{
  "n_layer": 8,
  "d_model": 320,
  "n_experts": 80,
  "experts_per_token": 4,
  "d_expert": 192,
  "d_shared_expert": 0,
  "activation": "reglu",
  "moe_layers": [1, 2, 3, 4, 5, 6, 7],
  "router_score": "softmax",
  "normalize_top_k": true,
  "routed_scale": 2.0,
  "balance_loss": 0.0189,
  "balance_bias": false,
  "n_groups": 8,
  "groups_per_token": 3,
  "init_std_router": 0.0319,
  "lr_router": 0.000999,
  "vocab_size": 14953,
  "norm": "layernorm",
  "norm_eps": 1e-07,
  "tie_embeddings": false,
  "optimizer": "muon",
  "lr": 0.00265,
  "beta1": 0.9,
  "grad_clip": 0.5,
  "batch_tokens": 131072,
  "seq_len": 256,
  "train_tokens": 1986000000,
  "steps": 15152,
  "dataset": "wikipedia_en"
}
Below are experts of layer 4 (counted from 0) of a mixture-of-experts language model. Rows are named router (the router's row for the expert), gate (a neuron's input weights, with its number), up (a neuron's input weights, with its number) and show model dimensions 120-159. Each number is 128 + 24 x the weight over its row's rms, rounded and kept within 0 to 255. Numbers have three digits each.
After each expert's rows: a language model's description of what the expert responds to. This comes from a sample of Wikipedia text that the model never trained on.

# expert 4
router:173100073138111102133132114082115121126157105140074151087163150173118109128131087127143144114154135083117133104113166129
gate0:183107164097139151185145150124160122105143105165094114118160147158110117080144116131161181165148130151153111135121094113
up0:142136146099137126136148140127103146144100114135133144129137118140111139126161083125132142167128127112147103089091120137
gate1:135131134120178167164162127148078128132172156129110058120141149109164123092133128142166112142120149158133130106097128127
up1:151137128119184152118126170137133130151113125118126154097145116126153134112188125100146155154090123081184108167116158121
Mid-word pieces, small numbers. Word-internal pieces and short prefixes like l, r, n, re, plus single digits in dates and counts, such as imper-me-able, le-ttres, 3 days.

# expert 58
router:117152101146121112137158086107116151126182091107144093154114143135135136132107131162136122163139153157167134106106126122
gate0:172158130155156109115158154107119122140152145108138146118146121121123143156124122100149122093120086121105112133112148151
up0:107123182127107087142125150137098096125106143165185145139106056104138103140162132079131127118093103155124140104116128124
gate1:121129135100159078138171126125107103107099109145106129133131129126136163164140130166103113111128187153106124138154129147
up1:125118104101152114111140133143128126127104120144091144113134146090148149136127115144133093111132110098134140140125139133
Line breaks in infobox lists. Line breaks and list-item fields in infoboxes and characteristic lists, such as Tonnage:, - Area, - Time zone, and row breaks after | |.

# expert 11
router:143127090105166157097141183114088143131099151130111125147095113093115122104180090181135092165143145069124162141136144123
gate0:147083119127082121181143162153124143118128090131158131136152126145089087084145088164111150133159127103142159104148126138
up0:122080157154135176130129107160134114084173093144108129143152159098133127129110145104109152175134139147114096116147098128
gate1:151150143123124136105124174121090155104156136141114145126127150107142122120130115113102134118139143142182150143142153174
up1:094148093141180117119080135135104131133130128149125112116125107127150138141127119162157094088108159156135138115120162133
Taxonomic names and fragments. Opening pieces of Latin genus and species names in taxonomy lists and classification boxes, especially 'ag', as in Atagema, Archithosia, Subclass.

# expert 50
router:135150169120117128137128158124125181134143162131106131108102152142106121125146181084133160100133189160113117179144133125
gate0:148109099096162139157120153130164110105148149144119097170145113146121076116150120133107119096135125160067127147147180120
up0:118081176139143119180157143091121150151146132159107145113110130116155101136097144172074139138161139112111113143163111152
gate1:129111125152118096145101083124121137111125119105136147116142089125107133162123130166154118140110099136143110113103093118
up1:108139107165126148118170102084161124140151125158098138130134131135109132093145110103122082139137146118167121123119122115
Articles and prepositional phrases. Determiners and preposition–article chunks in defining prose, such as is a, in the genus, of the, throughout the.

# expert 12
router:169104119119093112110108160106145182090145142169124147097134106191134153089134133120143194089148167094123150128154144172
gate0:146102149155105157114121111169121114117065104133135132143142085142139077122127149149124133134151162116106097087094122176
up0:118136161110087081084087158106140132157156120108135142095119142145119146149108134097146114160090114153080108151148090101
gate1:152116120153116108156166149110108131139094148132135160172144155108135105112147146114129166122118159130149125077151145093
up1:132129157097099110137098139113108098133071141150158079117149095135106105121114127091175152134118158126120097062125140078
Two-digit numbers in tables. Standalone one- or two-digit numbers in tables and stat lists, such as vote percentages, ages, and scores like 82.20%, aged 89.

# expert 24
router:142138120162140150137137168110088107096140150187138106115104136126124140133080144128115103164137106131140112125114149168
gate0:127122091120111134134142075144145141145141132101127111121134141124155126124097125135097164125173143183108151119143117133
up0:136159170134172132174119104124155176116159153138084083118154139119105095153117068135121139124119139117150090054114100091
gate1:109107163155114151134139085150123150139090166110164091093138140146140169132145131165089067159140118110129137127088123152
up1:131136148126111130159077114146099111139137116138132152149155089105108125112145107115120159115144145151128160139098116150
Copulas and subject nouns. The verbs is, was, are, were, can be, and head nouns ending a subject phrase, such as album, constituency, investigation, procedure.

# expert 60
router:103120144130140160103173125099125102131109146128134132156161110181170127137115123152106118116163149162123138109107173109
gate0:151132129128109143160121115101105137056124151094171143149155146100156153146144159110122158143140130133093129125089141161
up0:081136154154106111158135134114112137157113131135128129111106098152111144162148125113126139167118134123072160155137138157
gate1:140096127180136143147094116116074108149163116102149124132113127089166115120150142141126118080074153144128106154165114129
up1:112129133122175146135181158139167143123093120137129166133127117138155119154135123125124097123148121130125107156135100130
Concrete physical nouns. Everyday concrete nouns and verb particles in narrative text, such as fire, back, bridge, paper, river, captured, lost.

# expert 28
router:130103120166111125122161125121097159136133132141095148146112118178130121121147139157104151154144115121153135103155090154
gate0:102151101139112115127103081158163141077085078145150158165119091152121096114125133092142160120115125145172130165137087109
up0:139118192106111131151132142115099104175120110113173112154129116113139184134136055116180127117098130169124099140124133149
gate1:159122149131064098136132144066145122136146075170150109127101157095136128115127173135128077118107140124150140133144145073
up1:125149173109126125109129092120124171149094094094126101101144149121141116119102124100127121145162096099079104110092173160
Spaces and dashes before numbers. Spaces, en dashes and short function words right before a number, as in years. 24.4%, 1997–98, 12–14, Section 201, By 1940.

# expert 48
router:139110134121121121110103110088131142143134129094145125186130137094128138150191137115144121162147118146154104137139118128
gate0:154093130147125137137112095103139165106176197125123151159136166146164171096125124090168135167087146131130116157141119106
up0:119090149099143145113095111115131125093068107104109116133139106179127157121131094105114129115113110128153120096136118121
gate1:116122095094137103117135121120156158104119136145111122147143150133083152093133134119129147085110133116130121163144137171
up1:124075120133134101119154108089090144137145157127136117132099118149128131091154144098126149086101144088139132095102119153
LaTeX and parentheses. Math markup tokens like backslashes, braces, equals signs in $...$ formulas, and opening parentheses after words.

# expert 20
router:150107105120177128138132133134153100092118184149109138114163122108098142118085138154079081145124084108117151148134137105
gate0:161179144127129149150161122100117115136138103138147133106086144167138136136116122057158128166105108152113119117137146120
up0:125147160153160102129094141160128148156072140101170131122113152145121080125132127151149136107091154109064101141158107129
gate1:126094141146163151129117155156098078145106185063175137126174121150125145098115145134173166143142188176125144111148097119
up1:154132140151136148115144148142122158131090124146132126136098158182105127141142106127131123147125114119139146164113164124
The word to, t- starts. The infinitive or prepositional to, and word-initial pieces after it like t, Tr, sh, pl, as in to tunnel, brought to tears.

# expert 45
router:071142137099090112115113111117153138162127103131094166175139091105107116108136161171180138119119090105177111170140133141
gate0:127141143101137095109135120192132128130118141113139105151126117115110118108150154123172174146158107109128157139131118109
up0:162168125097133090103138141129121139132094128121186134124154095163114136127146106124178117113109147102121115112078100166
gate1:120076126147150134107134111147076129134147115135109117168144112179086140147131085093133140098108126134131103083134118161
up1:160126137137119126127150109116113095136114177106106091119108132133117117148122136131156118119122099141151114087166128111
South Asian and Slavic names. Syllables inside transliterated South Asian, Arabic, Central Asian and Slavic names, such as (Basumat)ary, Abdul, -ić, -kov, Singh.

# expert 21
router:125090120135122138120074130152119107126090088160172134090144124120108157129128093152151133132078114163129163154106138124
gate0:077108140113109062111118178145118147123128134151173112115149121141128083123154173117141117089140118065128135106148138088
up0:106094124128123123140110142120143111111154127148111121159131105114146176109113075138116134137193095202136141164140140114
gate1:152118111117112177123124115127154152172147150099116130130145117115133093131098149102124146093110169137153130156133171127
up1:096169126146125123120101157095143116121161128138114140114126152069120167102121132130099118087156112158176100160113143103
Verbs and dashes. Verb stems after a subject or auxiliary, such as head(ed), develop, perform, plus "has", "It is" and the dashes – and - in lists.

# expert 6
router:119110128132164086120194133139117109151110106085137118148116099101154144102123084094127146139144130144115116131134134103
gate0:148138161148158167124167102195129103183140136158131149102108116099113194155123105100150125140167106063117178142136153143
up0:126163145176115154079107118125082100134106115096152164162117109142183157103157157121118122140155086128133111131113130153
gate1:101120150133147171127142115137108149150152093138136129082138142131146081091103100124150113137174138131108099130096147142
up1:109150103114140134151090158114148158116111118131134127142157124118141104116106142135140142096115098118060132113086089110
Latin taxonomic suffixes. Word-final pieces of Latin species and genus names in taxonomy lists, such as sativ-us, -ensis, -inae, plus Species/Authority field labels.

# expert 29
router:176123136101127149147161132138097106093146107141148153116132122117178113110115131099122147147157119128131117126130113125
gate0:122126109110102116156108140144135094110135120104117123110146173166119130143153144118117145090174114137188111105100130136
up0:083125148173142130111135083124144142160120139116111148149133136077131135150106110094118089132138110122126152095142153110
gate1:151168144154175108082097105099131136138137117149157113132126109158131136141110107126127125155143139139130118138124127108
up1:157177135105123133081097098137105152131135180121113127139148112161140127087094124124117149202114125156168130085128133136
Capitalized name starts. Capitalized words opening proper names of places, bands and titles, such as New, In, West, My, or first pieces like Nash-, Wimb-.

# expert 32
router:131162114130115169129166133143127161140139099153112106142108133091165126142148101129137105083086144142116129150132096136
gate0:161127113161096142096132118107115150108159118137174156139124134124111092101151080121145147148095120113112156154143161151
up0:165126142130135186104128133131134158078087115153089113143128114106138127118161142127106144078112111095099118142138139094
gate1:089154101110135156177149123100099110103143131102127148103118130097109132141151143099081145122101129143152184146174113135
up1:148117098086096166097166135135113110118135151104087124131141103121143092149112150103107120135143072138159103163078132123
Punctuation and infobox fields. Commas, dashes, line breaks, table bars and that in clauses, plus infobox field pieces such as Traditional, Traded as, coordinates.

# expert 56
router:150181133124130145141111115122159127169145131144147142116091165108122086115106124097111162113151158151101101107157122150
gate0:135124095134142160148136158128079156183100142155159139156120156105144123115114148122074134132139158135113151135166096127
up0:124124137111144093099159211098099128133157105144170178151164107127135113139122136115121126121133097150093128118138138132
gate1:166131073136146142146088129141142087166153137145142092164083145180090120123108128147135151119118152144153115110088172123
up1:152134124144116150120079113108117101136113132118138123100119088135113132148151120143107141097099128126118086124121129109
Possessives before superlatives. Possessive and article words before ordinals or superlatives, such as its, their, new, main, plus the b in Diamondbacks.

# expert 15
router:113126157118139124144147142114151110117067147108140141107160100118121123140120171151141117150170113122130134126128128115
gate0:144127154119121123081121135130127136149131078138122152103134125120110128092126119124119140116090063117143151119186116145
up0:078091152119158145109141126121127134142121102130127116157109139079095143121104145138117110140096095099073143118139155114
gate1:152102099100136152075132118113152095174134113158087121156120134139067091107109155106145141179116126116126146177143119101
up1:113093133164144140117124162056119126127154171161144131122106109155115103086135163124092114125164158104123145120100118113
Nordic and German names. Letters with diacritics and pieces of Germanic or Scandinavian names in tables, such as ö, ä, ø, -stad, Wolf(sburg), plus digits in number tables.

# expert 13
router:113149099146131152130112140135145165104094141104143154101100123097134123101169083132100130133136139164129059076096155107
gate0:131158147152141139114127136095113151145102144121127074106145120102142113092082119142112083177112155121066177168121128114
up0:106136110167106132134086122132151131111125149093104111151135099144149160103125138160142098128146144130132172169109114126
gate1:119152117139168150104142130132108136126147151111135123148129137114154122152149123151085129182133124136119122161120207157
up1:104128099152140144176135155145116102164123125101142131161123138120138152154138155161098103100142110163140110129148142172
Headings, tables, odd fragments. Wiki heading markers (==, ===), table separator rows, closing braces, CJK characters, and mid-word pieces like c, ac in foreign words (Aman-c-io).

# expert 23
router:138107187128136126162122125128091145120124074124152132134166117127133166111099136122153115151130139184143146152110155119
gate0:155126108115155155126176121093115105117141130118119152136110134110124148096173131161123127127139191154113085129105100156
up0:146113109140147187144126117133129121139121144135115131133117128112098125153097171119141140148104112135118112161082125123
gate1:171129161098205122158131105131165160135118138138154103096166164116105151176139141105123113117147163175110080127104124141
up1:111097106096155134092134137141151090137129132132120162136144150128118123094167126166123118114109134140138140123148124128
Verbs and auxiliaries. Main verbs, verb endings and modal auxiliaries in narrative prose, such as would, could, took, taught, weighed, did not.

# expert 35
router:163132159087132089132127151118148088116165151143107146131123114089161083125171125130116116147123126134135121143170096150
gate0:125105120137163130123168106153138126131088112117116087117118132119128136130123158123112120122116169168127110110083130118
up0:123139169138134095127135137122089120152140075132139144119144139113132155143152136107113126140090106123134123134099116057
gate1:127158161102171083151141113131082173146122121117130144108146097119162130129159143111138162208126111125132125186120139127
up1:147092173118118123109147161192114141135136112135140143157133141105137159106148127128137128108135086144130151157109150110
Personal names. English given names and surname pieces in lists, casts and election tables, such as John, William, McC-, Hall, Brown.

# expert 1
router:142130126121126098130134129101139120152151135099151135150141144166120149120142109117120088083112051143088112096105142150
gate0:163105096135121139135093140095146112135165145118103115129130105160130151109112169160163165111110112156118145141142139116
up0:127084155120110138076125159144098120124104157147130109151153143143132105096133154139153133098116106147130120085126097129
gate1:113186137098144138162162112206108117106084109115120083123162094129145145129162178145127170125133113104109117075112121111
up1:107103119118084153102164088124154140138124143118126138108113143105108181175097173123121105104088145113115145133134106097
Name and title introducers. Pipes, list dashes and words introducing names or titles such as as, called, named, known as, daughter of; also given-name fragments (N-ik-ki).

# expert 36
router:134105128142140107110132144129098162087081089142137123145135127099137126164148100131126144086170150154119107128150152145
gate0:109148118136158143127113196129140148074126142155122150140151097133086125173133136099144134143122135171105063124136117076
up0:104116122132128155119131129174148086132127173150144125119154116107113133089129130114101075112162083139117117133170113130
gate1:130139093108210165113130152147122136099110151123126123113106118135158151142124108119130121123086150155130105142119075129
up1:111105113151119186134100173140141131106117087128173142133121114144157146118155132098137140088144107125121088159115077138
Hyphens, dashes, quotes. Punctuation marks like hyphens, en dashes, apostrophes, quotes and asterisks, often inside phonetic transcriptions, reconstructed forms, scores and non-Latin script.

# expert 62
router:149188086136157156119141101137124117101114112111113126119094142159151118135157125083120087166088121112119179121092139097
gate0:152129148139128142140135104146135161112109103117092130114120136126088114125125129112129133143139122125129113079130152144
up0:144147133174145140128088141127145080104113126165125136143177152116149094147143121138141137110128130142143088152119094148
gate1:145103105133119125128092111111158127089064087140074151150123149172140115088160151155112163150125109102136109157100106154
up1:117119107155098102122165108091122116141080143120070110163127142127129089086151129120105121173128102101154098145125113155
Section headers and table cells. Closing == of section headings like References or Gallery, empty table cells, closing parentheses and pipes in tables and lists.

# expert 25
router:151092128102127119140108144108115111140149107144151123113159114113147126112093139106128143118119099130154136148132134180
gate0:135134135135142152101152117070139175119110152169105166106148092111121092125157137152133122138153151124096149115108132083
up0:108109110133155063130152104114142124167105113106135120101152122102123123150112098117094114107113144131095103109109144163
gate1:113142156152117110127135148145074087107146146124168114138145108123117151143122126118134142138148094095156105108139097144
up1:133148120149145122159135147130108108122142115141084102110122122126134118095161113128110110119106096170083115144180138117
Surname endings. Surnames and their final pieces in lists, tables and prose, such as Smith, Brown, Johnson, -son, -ley, -ić, -kov, Dreyf-uss.